From a checkpoint of a small mixture-of-experts model trained on Wikipedia.
Size: 13 layers, width 96, vocabulary 5618, 36.5M parameters.
Experts: 48 SwiGLU neurons an expert, 3 picks a token, a shared expert of 64 neurons.
Training: a variant of SOAP for the experts, 312M tokens, 4763 steps.
Below are experts of layer 4 (counted from 0) of a mixture-of-experts language model. Rows are named router (the router's row for the expert), gate (a neuron's input weights, with its number), up (a neuron's input weights, with its number), down (a neuron's output weights, with its number) and show model dimensions 0-95. Each number is 500 + 25 x the weight over its row's rms, rounded and kept within 0 to 999. Numbers have three digits each.
Before each expert's rows: a language model's description of what the expert responds to. This comes from a sample of Wikipedia text that the model never trained on.

# expert 26
Opening pieces of words split into several tokens, often first-name initials in election tables, such as E-ugene, ext-, sup-, fl-avor.
router:515526487489539485522491511521525513522466511494518504491536514478538453490473521493516489500464498511527519515477495534473535534521528497497470537532469538474477494489529509527463466540497472490497488494513516520492535472467487522452459503464534540496481505536483539475513528456459463491
gate0:514507509487476515476504508497477477505501500494509513521554492498524505513511500460501530413496485488525505475559503490508440518502489502507498528467503533539507499502492530485513504498514491524491535501492499493506499515515489506518553495501426464414513522487519468500497550515534499478
up0:435492494505493515519500497462506523483507553431509509514501490459563482541506518523507518452513501498513494475488520489496551500508454508480499444492486483512508508514507519517560498512496499482498478489478482473509502519500483501491498524501427480515520503501480545463480485507471506453
down0:531483485502495492484493564480527498507499504486483537541514473527487502490487474510484513497556508551538573533482438503471444510495486497507520525477498485492505445475493477495516481502442505480498520502466497469529450466497503500475473499538528491497500455488500499506502488500483502510
gate1:487498471547481499535514460477493499483530499485485501479504482474482495507539505511511503506534504494528487506519500512517446495498558520487549442501446488496537502483502455480509500492498495463440500490490498475494473502504544488505512487514486467506504534524530435465503496547494551469
up1:522509510494566506589509497465522493537513500508555515461471490500509496501491457517500500481502503507467509494512507522476486516495531497501510479482506512566557489507502524530522521510475464510492499501483485510516482505467504456490531509546558499486464498459494503491535502501488533466
down1:509504469452523496500477519500497499474504484495493480492413496504467536501532465481503543499478519496545507504500447522506511497492539484488514506516488423511461510501516494553504493493493502487514493536469520501518525476447528461524517478479489528558484470511492505478510507534507497510
gate2:454553517509488509505490524495487568491539490414503489498505491498497487475519486529514512499491505531495499487504509459514542460476516520495450501501504499503481525523533552544505495464495498512475493501499493495478536538505535515481531481548487512497453522506467463525493515524541502500
up2:480561488480501477521507475531472499442500501546478494501563515556493482500490504509510503498496553430492500537507527506508491517512499517502571497490464530504507499486502466520500506483510501527460477498494547505498503495502495468485508497510491487494481527491462491482539508503504423492
down2:502533510525534481513503499500519488493494447485499500507498520490506507572439524488503490510494498454544473464566454504495509497497511459497528476488495497483539483501542466541483462481480503517527490508503541508464495481494504459507500477480517477481508508462501513476496503577503515490

# expert 19
The piece "on" ending words like dragon, cannon, weapon, upon, and ordinal numbers such as 1st, second, 3rd, fourth.
router:498524455529518499517499512519540493513465536527521505544521493505537487473525523493516521454480506459501510499477481516520521538512519481530531522522468517505519512466531483499527496506477459534478505476523471534536549489502460513529454522464474490493496462537468540473510532491474511521
gate0:498481507528510524500538516470510469495502555485513480501485494503506556464464526478531486502491495541529507455539512524540509498474501460503461457493501546523497528507511500503493450503467478492515498521500543510499515483497568500444492505500526506465505526438496494462510502499525521485
up0:441499478465479501495504496484491501493504500546506513512512511472485502467532521484485525502496501512457452475500529484514524504498495502456501486549461463507500500478500493470485500524537523522470480500572497477493527528510506530487468486499474505543498502507505501535500500500578506582
down0:512499539492509499529487470492503522552537493507499541527483430501500498520507487484498493513495494422494477493438511523473504503473481471499495510488550504500489483489475491487469485509462503480506491520476480500501474487494480438507473490461524452509505528510473534485556534485506497455
gate1:428508499491430529489430512516523500499499505496431548487554465533457522501488485506450501501523470526512498499502494483503539504485456496504477521500523493505540550500493499489502469496547500538527492511502533528527520513501518494537475506499498483495495506482527499498485500496503499509
up1:467501544495500526493496502484500507505517500521526510512491501491493478507506478507499494500509504488493477571502602501539497500570503529540491501500484490501515473459491464512477498491495501503490507486467531498421496517500501503484477490475453487499442538501542500501503522458507482482
down1:473535512503453474529521507489490470562461517508434529488556507509499486521503497511503498501499527501488516499477535483496564495542470544576489495507542511522498499500507535523504504488512509483557507503475538497519516493498475502498495505488498479503487533531513503477492538488546521498
gate2:542479503468500507514519576527472500476497491504535482457501513502506459540499450500511501502504500492508486504504500502478500497495494539469433532508444512490516488462483499514520500504499435501470458511500496516502487464527526510559504513503507505505530434497488530500490500458465513501
up2:499502497502505471511540521506501499496479515513482533500507494517498467518504435498502505503495485488505480491538436456500532506399501498494562554482472551526500486493502532495441515492512499472517485508505503510495505454496487515500536503499509451480475499501508518531506471494495464494
down2:499490499501500480503498475517451500545523500482535504503495486526488488500511486501471491503503420471496541500502501469500468501529495494541488526496484487498493494524532448482480504509474534529458496534496495533503500440508509467432478436543494492479505473499490495506474489529558521484

# expert 36
Function words and word-start pieces in varied contexts, like with, for, a, hyphens, and first letters after names or titles (S in Sawan).
router:516527487489539484524491510521526514521465514495519503492536514480538452492473523492517489501466496512526519515476496535473535535520527497498469537532469537475478492489531509525466466541497473488498489492512515517491535471468489524454460502463535542495480507536484538473513527455460463490
gate0:545497505496490501503537494459508498510519513462494508484500501516530525508495447494475506537564455517438493510489463495510503507520508498465520488504493481538510510505497496502501468458509497533470495494506493502502438503458420512547473512476435511506470511463504521477505517502495482501
up0:472502498565525496484474484476522508477497549505495499503504516506480492502448527509500503481496510494511491494468504501491501496508470496477483473524543506479445490453498538481511448464510504464448497510535502501445521451512527526518529500506503479558506476551523531499500478493503552481
down0:506467488535509515493526497505479523437520523494485509537519516497528495501500497500503509491443478495492485530475493486501508530474519504460515486489430546500488507507498494497514468486547428584470530501500462490501503444492518529507487500455493499477508496524510491507471461499515501493
gate1:493534496523506501461565510505456466503514544500474495517512473501526478508493423506482486482520502487484495527479526493503494499469475531525506524461573497499517502499487507476425457505478514474466498467487522464457499504475509498547484511477511488545511497490515505478507501494519493512
up1:477519485479496472491516514541475524518481501524508493510515482537511498508512520496422529481518501488454482498498505462493518510506504491524469408503511510452493513502469463496513510503509453451489498495493499507503517524507494482484485496499492582494503488527495432483463487485538499508
down1:491481478482513499502502497479478505505484496521499511528506500477457563525495512544502512509499497513451457523503466496574445506492497480501501516515494454497498499502497513515504509509499555505494514526519531468559520447532523473534476497473469507495538507498442481455487492526491490529
gate2:505469499510513502526492532508478482552493494516508494489535496507501499524481495504477497497509506511505500472432547494487503526512509493468531473494498465487463524475511520499475556489498516479517500491462475438484519501494459477516505511519450499503452513536447489500497578491548490538
up2:507493467493510494499526502476528506541500569539492474502489450524538481498512537462503562535492532505474448544512498485508508480515496481513498501525481503491525513518560486490499509553472487495500531503465537504451465548480501485534520520483509526470479492514510490523521488520501511503
down2:494496489511461454446491498436534504492509474524484510527501521543494469550485487506485521510525529505499504481511510563493501515460517501490478500446505498506500502487514449530486528535510550463535498526505503519499522495497512516539485482513567496478501524513501510563523503491522492515

# expert 3
Word-final suffix pieces, mostly plural -s, -ers, -es, -ins, -ons, -ies, closing names and nouns, e.g. Divisions, Redskins, Players.
router:460511490498529476492500528508465523523482508535526502492465530498508495524467465507456468467476473535451509478499532486491512499496513463492546493518500520479499472535539526468490517512475483464521470482465530515492472502487550523560474526536492523493485467525480530467531500468506507471
gate1:490499506502560497502496464527501493475515468472494487492522500498475482499501495500499490531491477503503501551495501500506464518522524445498440505505492487543532492420467498531504501479455449454497558478478501504502523476506521494499488467500495500507516435489493509507471484522466503449
up1:502502530515485501504548484480480482508426529488483499484518528498506496502503583485478532491500503575546512501494504484479503503525485490495498505467505553471453547515499503499500494499501501534492500423499460483481463511537524494519501499488500501498511542498487504545477502495507526498
down1:533496517501525515499556474509495501528496499526487533528541501471485502450522507485521500487492491490501513510546501453519492506506485537509491466441448568494520504498504487492502497457454502548512444493500489502553487502517501477483489485471494453529500543454501500498466518500481492512
gate2:492508513481506503507528491496498513475506511508457507555525544524522490555461488477498455508501492462516482529446501500500506534502484500554577536533498525495491499489466499489483498535493512500517502508502515498515547472525496479445582475511473504490467508517493493517500502522492501481
up2:498477505483503540430455493494446505489497504496518508500492455486526466527531454454470488502515500517544499456534505504497496570429500501439493502519474456505486512432487499503509503498498498500521515505496494470501520494473464485507495490478476500517498503507513485505499487465488513484
down2:503475498499573494540497436536504497488512545541508509501508488521480496515495505504513559506527483501559527500500504501506479465518503503464503499471482529505495495432470501494512502500491439468492503501520523524570464479528514503469540502500529485487495510524529506496498542496487497503
gate3:523440509492508508497494474497495511495478504465495530439465556499582497501473480485570540502508496506498511495510504467501471489479506499503539486510483550477514504518494496502494530486507498444567493557499506509500479493471533522509501482512483496486503505462482491517538494528497500500
up3:502524533500513515482474500474523501522504507506500526502515479539491468500490481494505495498494498609498447487499531504489443500497504496487477528484496520482518446572406482498516503497479494515519507493504485500490500500453501494470477510470491533519497518497473464493501509493523489512
down3:502514498500504498503482485484494475526558467491395519526488497500547486521499495523499499470495537531517500500503484493502499484487479521515510499554490485533503524504508458473477501495456499526504465510498503480487489496493495465538505518497509491497512499497509486464515432409488500529

# expert 30
Table pipes and cell contents in election and award tables, plus unit abbreviations after numbers (580 m) and word-start pieces (reg, col, newsp).
router:515527488491539486523491509520525513522465513494519503491537514478538452491473519493515489500464498510525520515476496533473534535522527496498470537532469539473476496489529508526463465541496472489497488493514518517492534470467487523452460503464534540496481507535484539473512527456459465489
gate0:491507438500513556498483523501526503511498496511452500461493469454492500527486498501506440497509522506483496449504497509531499418516497516473502482495488499522471516507504499474495545499476514494541445566488501506503459524484525515478499480476450498498546488508492507488511483496500539486
up0:434506520494507502481515515499519479490493494506473499504497518554498511464507531482460542525464539506536536478518501466458448514490501500470516496499500488498504507447489494542509485480509544560498500548496511497508492481429515499474517496486489508497545501543503534507499505489553488491
down0:508520473498483495505494472478487493458463501483491481514495489542506501504494536508507463484494533519518515476508479475499503537493507440526501501519533467505522522496494477486484489517424525499496521507495494486499505452535494499446503492478508495429492564505470500537434487501494462539
gate1:515498488502473483520485511495466507512563496492477512442475501496463504508547499515508473510499525503484564468541421486553545510547504475473532476498523468518493496465473489506518521464490471516474495534495517519449475510477500498502505504505502482503491520490531531479499516476528496519
up1:485505489529492511458490496523474499574526492459493489580509502517537499494531488499535533491482508535517505490511501477494504512466484537485492545422496500533496501514503501500502525497495481501461508500479442547489490530507499463451486483499515539493480533506503514521494512507523532527
down1:525503526492545492507539520514484503531496508482514477506508468535486535461507465500468481547497523484472504470491536517499464483512527478498474498508520495476484491505534478491527503512527514490560483497500527505430495499511499487543422502504528479486502519438505491534520502470547525517
gate2:502515559526490549516470503533502471494541488493512490494454515478501502500515503499503480495513516427493491502491551504513523431496509419481502499496487481458504520516520510499495536503502527458521493516480460488508523502496521491503510503467517477505552504518500506463499475513567512493
up2:481513513497482482458506552522518440526513503507508492557496526509517485504500536499494501499511509490499567546509430515513499473455523456499490478509519493487527495487504478468466525536460467437489505520483522457507506480481526527490528497520500491478520497508468510498501507473531517470
down2:541474517496467525502516486505554460487493500537508492538534544511513515549506475516438498513510525499513524504527475516514499440520496494498488483471498496506500511512496546481494518510528580504502484502535534513498466501476524499479529511505557510494498502514544455474478506511460491523

# expert 50
Word-final suffix pieces such as -er, -ce, -ers, -ace, -ster, in words like divor-ce, Rhizophor-ace-ae, seventh-pl-ace.
router:465527482486502466499481455497497450549487539490483498534529490487513509460485533513463513465518480537493536470527474491456537543473506503500497474519515537499494493491509511524510511476518485525442502527491524496537517465494481532554505539521527498483511450513467494492504478484513492464
gate1:525513485486527454528532453480459511498509525511501528495493492517508507467505503524533530508458464457501579512493497503493491491491497527502463534490494506510481499483505493494481556487508513501518514499589494488500446500505517569478527500502504504464505503511483510478495507500557516499
up1:480522469503508542491506482496519485484503508500476507488506498505502498497465546499510435490508499499482505415499496516470512485495476460501526501471549490508500490520504512494471497517504501475503495490495503499463482521554477499546535537503457436575483561496500513521520499505483473490
down1:516476507506552487494479511546498494505527449508526568516482506476486471473513529506494502507544432475497527510507507498484497502502516516474516451536485540499508495444488474551475474494499495472477546501500488499496504498467504519511524450517541507477498494519513505485460463535517469496
gate2:494555473483510490499499507502542481463504518536500502453498513507524581491480441526496500500505433490503500485482499501551527479511470495501565523522498528499524500475516496493497501519493481542496484497546503463495497504491498500487522453509462506501488487439500470492483532498478464508
up2:458492503500491550474499492498491500500517501472504499517489461495569500492489513490498492501484506554501403525520523495503470483500486449522496509509490504506490499447477466533499498551553475433501495513500474524510529520500491494454522503479513504495493501482498501508501505505479564513
down2:477508485483534474477454487518535442508505519483473476492570493542504518481479460544500470501486535519482512482497469497450495499524531521491529516442512511492508506487535543515522499495462495499471516484533519494485454483469553527523496503466485502513502495489502473496482497525453501477
gate3:489499479500519494521564486500502496495499495501500504483476513511439478504505490525501498538539550523484505486484502537508499499493451536515500525553475502510475501503515522497519505512500488503475484506471510502535538515471483456490497544500501489454495457511566413477497531501504472463
up3:510501501495488512479525497490524501475510507499462502550505493514479495507554494514471558457512521514469508543500486505525475500520491488509535549496547501509469501500453446507489483509475451444502500520506487500461521497480475500547493568513507515498461501515478502501481563523502504477
down3:456503512474571469569503473486455477481499502513485498478509506508497546478508500473528443499502453499492491496497505464500543452476522513496456498499500500508520501511532490507499501492493513500518473495493532524510496491536488562497491445474529531532506529507500493491498457498549485473

# expert 12
Opening pieces of words needing continuation, such as aut in autumn, capital initials like W, and plural or verb -s endings.
router:494543472472536483517485504515535501522478500484513513517519505496530447515459526506506477499467511519515523504476502525482533527531533491496451522528485534470493464513535502513471481539506472487505493471533519517499537485484493505448453494475524538492471498536511551462520532452476482481
gate0:530522487534481553483509538491493541488507618499464482478489504487497501497490478467496511511493517490446455498522488496505504527500520443541500479476500473514519477502507472487504495448509505509501518495507489522507494535500458505495556489502529507505511497494502501490447515519506481527
up0:487502502487496467505518488497441531502499417501507505503496546494469439513501500499472488520502528492518483531501492527470472462525501495456504501518499457534520495503502502469490502583499511474477479511462485487476465492508496452513509540468543527505500515505496497501538461508523501480
down0:501563520526516491442490512502553490488476526502500536531508506499497504503512509440498462531501510499502498502500499520495511515555472548483480525561501506482570487503508481494464485501482491500531499466545519498500500475443511499508501518526510519527493478493496486495494532566488471486
gate1:502462470495510503491497480499514476497513505454489492496514507519547507528509550512539504482508499502502492469503528502442517485495486482500512494485478557478494504501501473474513499502527505506478513517475510556490529496504527472587501512569496480499510421487480513483441491532505495501
up1:485459483467504510521542520478507517474503542511540498508404469502512509519496507482484498483510511512502545499511543493507536464498533494495526527520492494455465501497528497495535543464521475499546523507489477567465444504490515482478512497514500466505502489531498481500507467494515494504
down1:466474504466563521495518503509456522478496516507491476500499532498507502492536511456517556539542530485503499519530497501500539474508501504506480507479497563480478500486475506514520539497495495506531562509491500479531510474508489535556483478481503506506440456544507500505493534480531521487
gate2:531494521495472476499396462511503520487536497522511497514470495506531483522535498494504457501485471502501520486502509492444501526499479468501468500463497497509508499467501474508514455492507505452478450472474524487498548496485531469513483464523517486536466487498477457531502498491478502465
up2:531508524529508506521519513508501467513502493544484486526563493437501489486564513472500470497468505508469504486519544513518465491502482505509505459500504480545512473522487502519485515526504475478501495523518560510512471477493491500561497552457497493503491464498497527498484457479466464532
down2:547541480492458503478532554498491523442508490542550487484503502507527483506509474505497510501493529489500505479528501497503507526456504490428521483504473518507531509474496498482516477493513499503500521475464480525497530483491529504506510497481538493486562534555507495551501555464499503477

# expert 17
First pieces of words starting a line or sentence, especially genus names after Genus: in species lists, also line breaks and table cells.
router:515526487489539485521492510519525514523465513495519503490536514479538454490473521493516488499464497511526520515478496533473535534520527496498469535533469538473476493489530508527464466542497472489498488493514517518492534472467488524452459503463535540495481505535484541474512528455459465491
gate0:467568503499491513504548507481468480545508487542504470545502490496502502531505476489518500516565504455486480454501535453496447503501498505486499510501485509512466575498530444500533484496520506518506496487497499450492500522523483476495500444512460492511501488496507509493515483497502495469
up0:467474473436509500510481499507543492535527558525499497501512514496512491548454504501512515499496497464467517452511495504486491495499500480517499511523463511453507495449508549441484518472541495477534505512501512473497577467488505490505503500509499528527499513537508498524519480493448501492
down0:496478509485536549478520476457510497514478508497462481481514494457501539500501524501516520509529480443472497485490462499503492437496492411502521483538478506491495491505503504522492495484482506478501495505472486497498560545514490497516485512492513512551556479528464534507539508474527495507
gate1:493501499501515506527541556500482501474504507510502507568429494497497494457513512502513512490499490486522458513511460498490471428509517427505508489489501447507577527522465517488498504510503508523501475480518472491475493490474506500486490496487491492499506517497504432498479461503503520498
up1:493497480509470436493507505467514462451482513506498526519504471513483494505486522526542514510471442526510460558511495510506472446501481526514517532498502493458474497500490524511512501497485529543448497531511458511465535501483484551492486533522487482488501512495495499492467499514516435490
down1:480495502464498494529526522507510540516490541493532497450521530491485458529499492505510512499482537511486520421518507475433510505485571543519498504498451523492503488495498516500547500499482494492513509483478498525499471471496475508523481433502478499488501499473460494484489444480494499500
gate2:513473504497495491500503452500468501562503447514493485509491512507472460502507508498497497506546480507519510456530422472510499502516462473479520493490489491460494518501468499568500525492512512487502551533477492489566498507550498504509470496513502482522462508559525499506500519497490523478
up2:510500500499487506526477500494501506493502575553496500462490503462481494483564499519500509508526518503496478472500484577479496536504481474489425454500496472470488476549507500519462509507490496500529468480469520498497492487524579506494474499491512500535506470506530518507506496499510485502
down2:497496474531471455512530536502521500504492526497498505524527499495521476532503491542511517500526498516480501500510498505531519503571532456522497436510490507515512522436516500491512535492495500493518488529496476517467502491517508477499475549499562504507547462516576506517524500515508459500

# expert 29
Tokens opening a table cell, list item or heading, such as capital letters in observatory codes, dashes, "===" heading closers, Sch-weigert.
router:515526488491540484521491511518523513523466512493519503491535514480539453491472521492517488500464498510526520514477494533474535534521527497499471536533470538473478493489530508527464466541497471490498487493514516519492536471468487523451458502464534540495481505534484541474513528455459464491
gate0:500505498527498512417515508501493472520526494474498499528476510546490508515523452498531447556500438487521445523473477499500472490465467516500501545499506528472503522501495500481497485493509501525484450432541513515496494505504490500497503486544493461502479485495493503547488481518492500503
up0:474460501487515495477502488489483483499507514504504485540448502473501492497486515529497482534511480496504501467510494499531525549551457551512479448436510518491529493469505508572487513480505521502510507492509461491497469500494473516510495457490525488482486539505514445512511512557489452521
down0:529486419488502495514479489518494525517498514497488505489511505484490482524505500492484499507453498452509467499490539579513528535491482543490500494534464500563501505508498490500486503460487446504496491527462490496518509496470506474518502465517481450510455479503477512525541505448526505507
gate1:490519561480519488492509449475510480504525491499490468500521494491453518489533482514496512502581478525514485500527500497496486480470524500500470493473507511496453525473488561514496582496516483492496509450507489513464499509490497499506444486530518490503541497453508502514465475466503508513
up1:523539524513490502531459490493543473493516500509500474524494484472510482501492506477506498496456510508514514458507479513409435487506503454508498554483529533479513487564495498519519507499490469476512502452456482504474512529497506536514480523547494480512496489499500516524477494523491506458
down1:493528530494507496492496512507485479487515514520485501481543502516518479506516469471558500515520499449503475515479496482489493461529551487523526515515518492464513505540519409548498514475487506465492486503537510524500465513487530512471467502520484498513474510524412513503477466507513493510
gate2:544472499485502485492487501498535507494475459502514483514520511503442507502500521489503512522489493505493498486545470507499514491518513498472525503482519501508503520500478572494525513460536443504505580490486498501475486520502501450596494504491464470514536518476477503472472499504512502537
up2:500510512506506504506499509506528476523501492497461507525477463432490503495443465527483508485506473517503536500504501509481492480498520500529499501483539489524499518494488557528514512494487441432531504505519499515473500507449507581500522474502477500439468490498495512516514527484483542528
down2:493529500502559492496540496542516511502413503501456519478512481497502500512495506518507495499490504500519478485483488475492485503481526494559498472474452563482500472493531492535523489485515460468525513506507478501501462517495515503506481514412476555500511537525494508478504488495497501505

# expert 51
Month names in dates after on or in and before a year or day, e.g. On July 7, 2021, in November 2021.
router:523529496464500524536531534486532509512485508466507541482514480468551470499495532486475530515465533487517520506517484514483533525489505477502503541541502521458517468520531541508479463528523469454466486495503498477465523498482473514466482470462522531530501518523483503460478517510467528474
gate0:487499498501480487504489503508500521497483537495540500506489480517532526525422509511503500531500512506494496497487516479496514484494483499474531465503520499393532495512530502534496504504499488487496500452464493503471512492561449481524443473503543519500498500474529500510493491479558500528
up0:496510514494486476498496480505488464518504494505489538504558536534502510488470478515527479514554513500493473520452508485507468500504494449495521498503449447478494479492539552491523455554464511501484498499504486499528454510493525527500507557520500464487448483504498513459463497501498468510
down0:501476451510500519513507499516509508489502500437559500492483460468500479535493509525504561483497515500504503497551561508513572505453519438500473500456512559503505487499500500488479506495497502493516500496463517494504489504537489489497497502502553519493500490500499481526501530459519500546
gate1:497414504511483453536508501495515490475487513517491528498492530455496516501502504460492483495513528507493502451494509526511493543499494504518504526496507481495503507500508516485500545500440501503482514520500524438507495440484501508502506552490560502499500479528549448500533473484460530499
up1:496495527466489487490492528497478463416492537513510481501478516478495506526503452508491507522526493497527539486461500521496507493496511507471514486456499500504467458501477481462500478543576525497580493508527498504503498469500520487499480457502504508489499445552504501498510499492478523504
down1:502492454479522494510497497511513511509497513512525508521483463545514495503532501490498497458499494499462466501558506509475502535498496490498450503523496502497515520416501475500496572506501475543478479503494529502510441499483527479472505488506500501554501490483520502434468507440511508494
gate2:520501511522521489508501471503503506512493547490525574488521503479463503496508470515476453466498558506474498461459496502500465523501490494545504481506428464498478508523491536450496528503539501500503590473486469464520499493501499497502519500517492501499493502513507502499513496535518508537
up2:488502507486525534483478517504490537503501445498460504530498505510486516507595501494493498522482478491537518506476477442431504397516501530503490501457500499486523516479494487498501500477508496485487500495497496521501560523507462504508490498485507518482489525500468511529500485502500534493
down2:512500480517554477509490434463524498490502482508497475514499481507486519511508519483496505509500510507506450500505503376504532523443483487486477506493526520450494513503470490503499547490474504499484517493461496506442497498500499511498540492468491485470497557484500482495506491511524502491

# expert 2
Place names, nationalities and capitalized word-initial pieces, often after "the" or in tables, such as England, U.S., British, October, S-.
router:514526488489539484522492510519523514523466512494519504491536514480539451490472522490517488500465497510528520516478495534473533534520527497497471538533470539475476492488530507527463467541495471489495487493514515518493534472468487523454460502462535540496480505536483537475514527454460464491
gate0:545464507489499565490495503573544508517501525495501508495499505544506503481505509515474492487516474485525439445501522510490505492466453514533497405524499499487502508492499491505517506530465542489535506500500424526510498486531507475495499482494497493492499491506538513489504507501508502499
up0:499491496501483516487492477459453499493502521512492484490511487491489481421498496495490523502499470495498509528440494466499522563440519499467509459493564531490473494498493513546480496500509449495479507480498517499459484484467479509510505538517427480533484483494507470522497507506496511469
down0:461534484550545511493527503492491501514508494459501495497494500479493494460521500507487464505498496518508487537538496488468512502494501500483514501474503485490564506545459500516451464506504541459486560506499505503536479498476491501442520504459435459482499490511505497482502547512514448497
gate1:498493497489476501504501509556478501493501513496493465532504530490495509498510535484481478505538500500498495484474590527480498455486502550483503513502524499525499535490525527503513436446477515486515503450502503494500499471500506524585497525476482459501517543470514497504497522494525491538
up1:534481486419576488480508494504498505502491534475489566460509493506489483500471508521498500499450502533439514539510475498541507508487497492498491500493503493475479553506515504484502534496489481486481517515505505479528498502498530503514502502490497494490537416485463500507523470505493518544
down1:518526506525508456501564502496500522496502489489505439486519504500501471504499496511539541480460499497516533485489499506500535510499489511504505500526480488580490502517529497487507476535488439493486504492531532548491501430480500459509508461490454528493511498496454476529520501538512529499
gate2:481482491517492506554517537498427500511456481526508481512507477499517502439500500441485478501510460482461507499503509478488489519515469489550527461510514495504487520526518520497500517520477502505518504497497496447553499484507575498525519489494500491499498500444502510503536479500498554535
up2:489492502502536459439452522501500500550505511510497544512473509481506490503528515484487513495498564507500478497497480515520482430446472492499470494549504499522506506501453502486484520505500521543578493511495484474526494489510500514500468513508539502502500563497493508506518494517475473464
down2:507540535537496502497519508521510486499458505496515509546505512453505501518500467486486502543499522498468479471593494520501489482492484501461508514559520479488514447460480458502492536496499487499485478464507499535500500552512484490532473526470469501496495508458498484515510495463498525458

# expert 35
Continuation pieces after an opening consonant or m, especially m-ason-ry, m-ull-ioned, aspar-ag-us, Rest-ing, administrat-ively.
router:475518489503527519526470503475543459519501542480546484495524509481537468491476537513536470472485507500487504517495506518485492542532491523473474513531496553482457512456506508538496468503453480533464476536518510503479525493491503501488470516495515518490512479544472499462535544470498455483
gate0:498501465459550515514494506482512486475510471458539553493482508560500566536525513500498503534500496464473498487515554533520509504458489503491503495462504492510553490504500503536476503528493489555500527504503464502512496493495534516477491494533509492452488495496509459481524506552478529500
up0:526508519490504487487505502515509517493501497488498498574512487429494542512496499490504497497469448507516506478510483493476490553423501501494467473500504501531498511511506511492462500535591469504509504491491446499545500501495502495499509524499518462444491459500500524497541501504497485494
down0:497547478527441482503532494483547533518530499453499529497573489503500521508532499495510493498458493488484485533529467532474488496478493494501480470520459502504492530503531521511503494467491517496501454493528568530477525506523528520519499525453488515521511499487500516495483475557500535488
gate1:487499508500421500502489499452518518515497498481499501469510501531454498499519537468517511504498507500506472532533496499481500511491507520468532517449551501490523520501530491495514485481502506509500547525520481451521512500477544464514536511479502520486507493543505494495537506592445494514
up1:506482514499517483475496494512496535496522466554476501457492529442495502475510504480475503499507523538421510499453498490487553504499521467485501501529488497471494485498502526498496507494477429499497447488449499500518482500533446463514494476516428489523500493470489496513499507491514503500
down1:469506529487521511509524505528479522555488496501453540499521435481491504536483508496464473533488476500491506481499489493541470523522499519492499543493586437552470501493515553507501495482464520517519490460491517499470484502498515484519475520519459517494511497521502503487467514507509492484
gate2:474481418497501444509482562498392484497503515500500501491503500495500456508507477440505508500499521445506501515488458501514496511496499501494492506470489489521478514496499488478458487499491499492459503500485485507493511478509530482498503490507501499489529486505446510507436501505512534532
up2:504496457504518496494471533500477510432509504540487505500506492501509450498481494575540442487486514483531500555547507500530481505491435501506460507469540464544504508505520498498545476506483508541483513485501468522502501510503513513471503523490499499484518501501480501512495445498500536502
down2:525501476449489488538509474484502449523495497507489500494484490525500509505489479543502562465443450515517499495482497455500511507525477518548501503468540455485487468476520549501462503489492463532520502514487528490495500506530442499530526532496522505536466495516499537506515531480516511494

# expert 44
Middle or final pieces of names and words, often right after a capital T, such as T-amil, T-ard-if, Hot-el, Jack-son.
router:486521499461518481539470501477536538503471524521524542502473528518521464484472551519508514507470509505469493505477535538486550524548508515529522557503483512492495464475544513492506469498486480511545506501518491534477527484527466510482508468474505532483512460512498533504541534487488484484
gate0:451508481470484500514510505490505490516521498552429547451500499473502493527499506516472491475497557543520499502534501461519522492491500497486505535498482473538520484513496502493500462525546514504500501524496514505478500501533562514501461584506523488495506499484500472500558482505497514496
up0:492496492521484489485541478501501494536532505494532490485496501478516486494466500479504462458514512509522501500490521502504466507506507479522511502500508497499563517499487524504516521512410504501505423547517496487491511541493527482473560526525505437496503455550511522477498492502465519476
down0:482533540497487485490463513483461451481485438505504475505495491502522493503468535573536466490476530497488499535487510524488511499498490495553547484462500483484478500498515516500501502480494499514496547496533525468454522507492491492545503544475485489500464499495500499501518499585516501507
gate1:513546503477526494469472475502480469504500455447517537496489495473493537502491484511499486497529517496489512507481500491481502514473469495509506496542485482517491537495585497521430485492523499460512488512497463467497501484514497500481468509496526501472493480502491404491507488473498463457
up1:514482501497511506516524499477489464547532510493493499468494508540493534474567553492505504492505497532480515505502489474509504527509500473445496524517482413472543488501488470516498498458483446501530505504490479500546477522491505526498493534533504482502508478474538513494503493440487515533
down1:498501503484503498453517482500495582527488533520501522537500546509524448497501515498502539500533524498503511482530503500526492463487546509490496517566491517510519508484502498485497495572516532519505488489498481495481528498494490439508500497570497428508475511499500508522504482502484510491
gate2:542502529499494510478529495512488508476502492516501489509506499501495509500496497500493497583482499507507493479504478484504514482504479500492521525522512466514509500533502499448491527528494481498507494525521475464505506506584499403501505522477518512530482469505502496505504437500502592502
up2:471496512515531538471516502467502488480491510505474463540494511513483496522515454551521446497526535559501497551500500498528503505503466501484500502499518557461500510537473531494482499508444509519533500540504500490447496499517460480506514495544446528514522482489470464520504498499503518498
down2:453468560498492460470512510489508508500430471457504511481502506532509477512463501494502505507501532492497499505493458536500513525502491497465502482463515489503529494503570490452544476427523535473537490507512506482507500506497549494496495508478526503499498475500500506503521481563499493525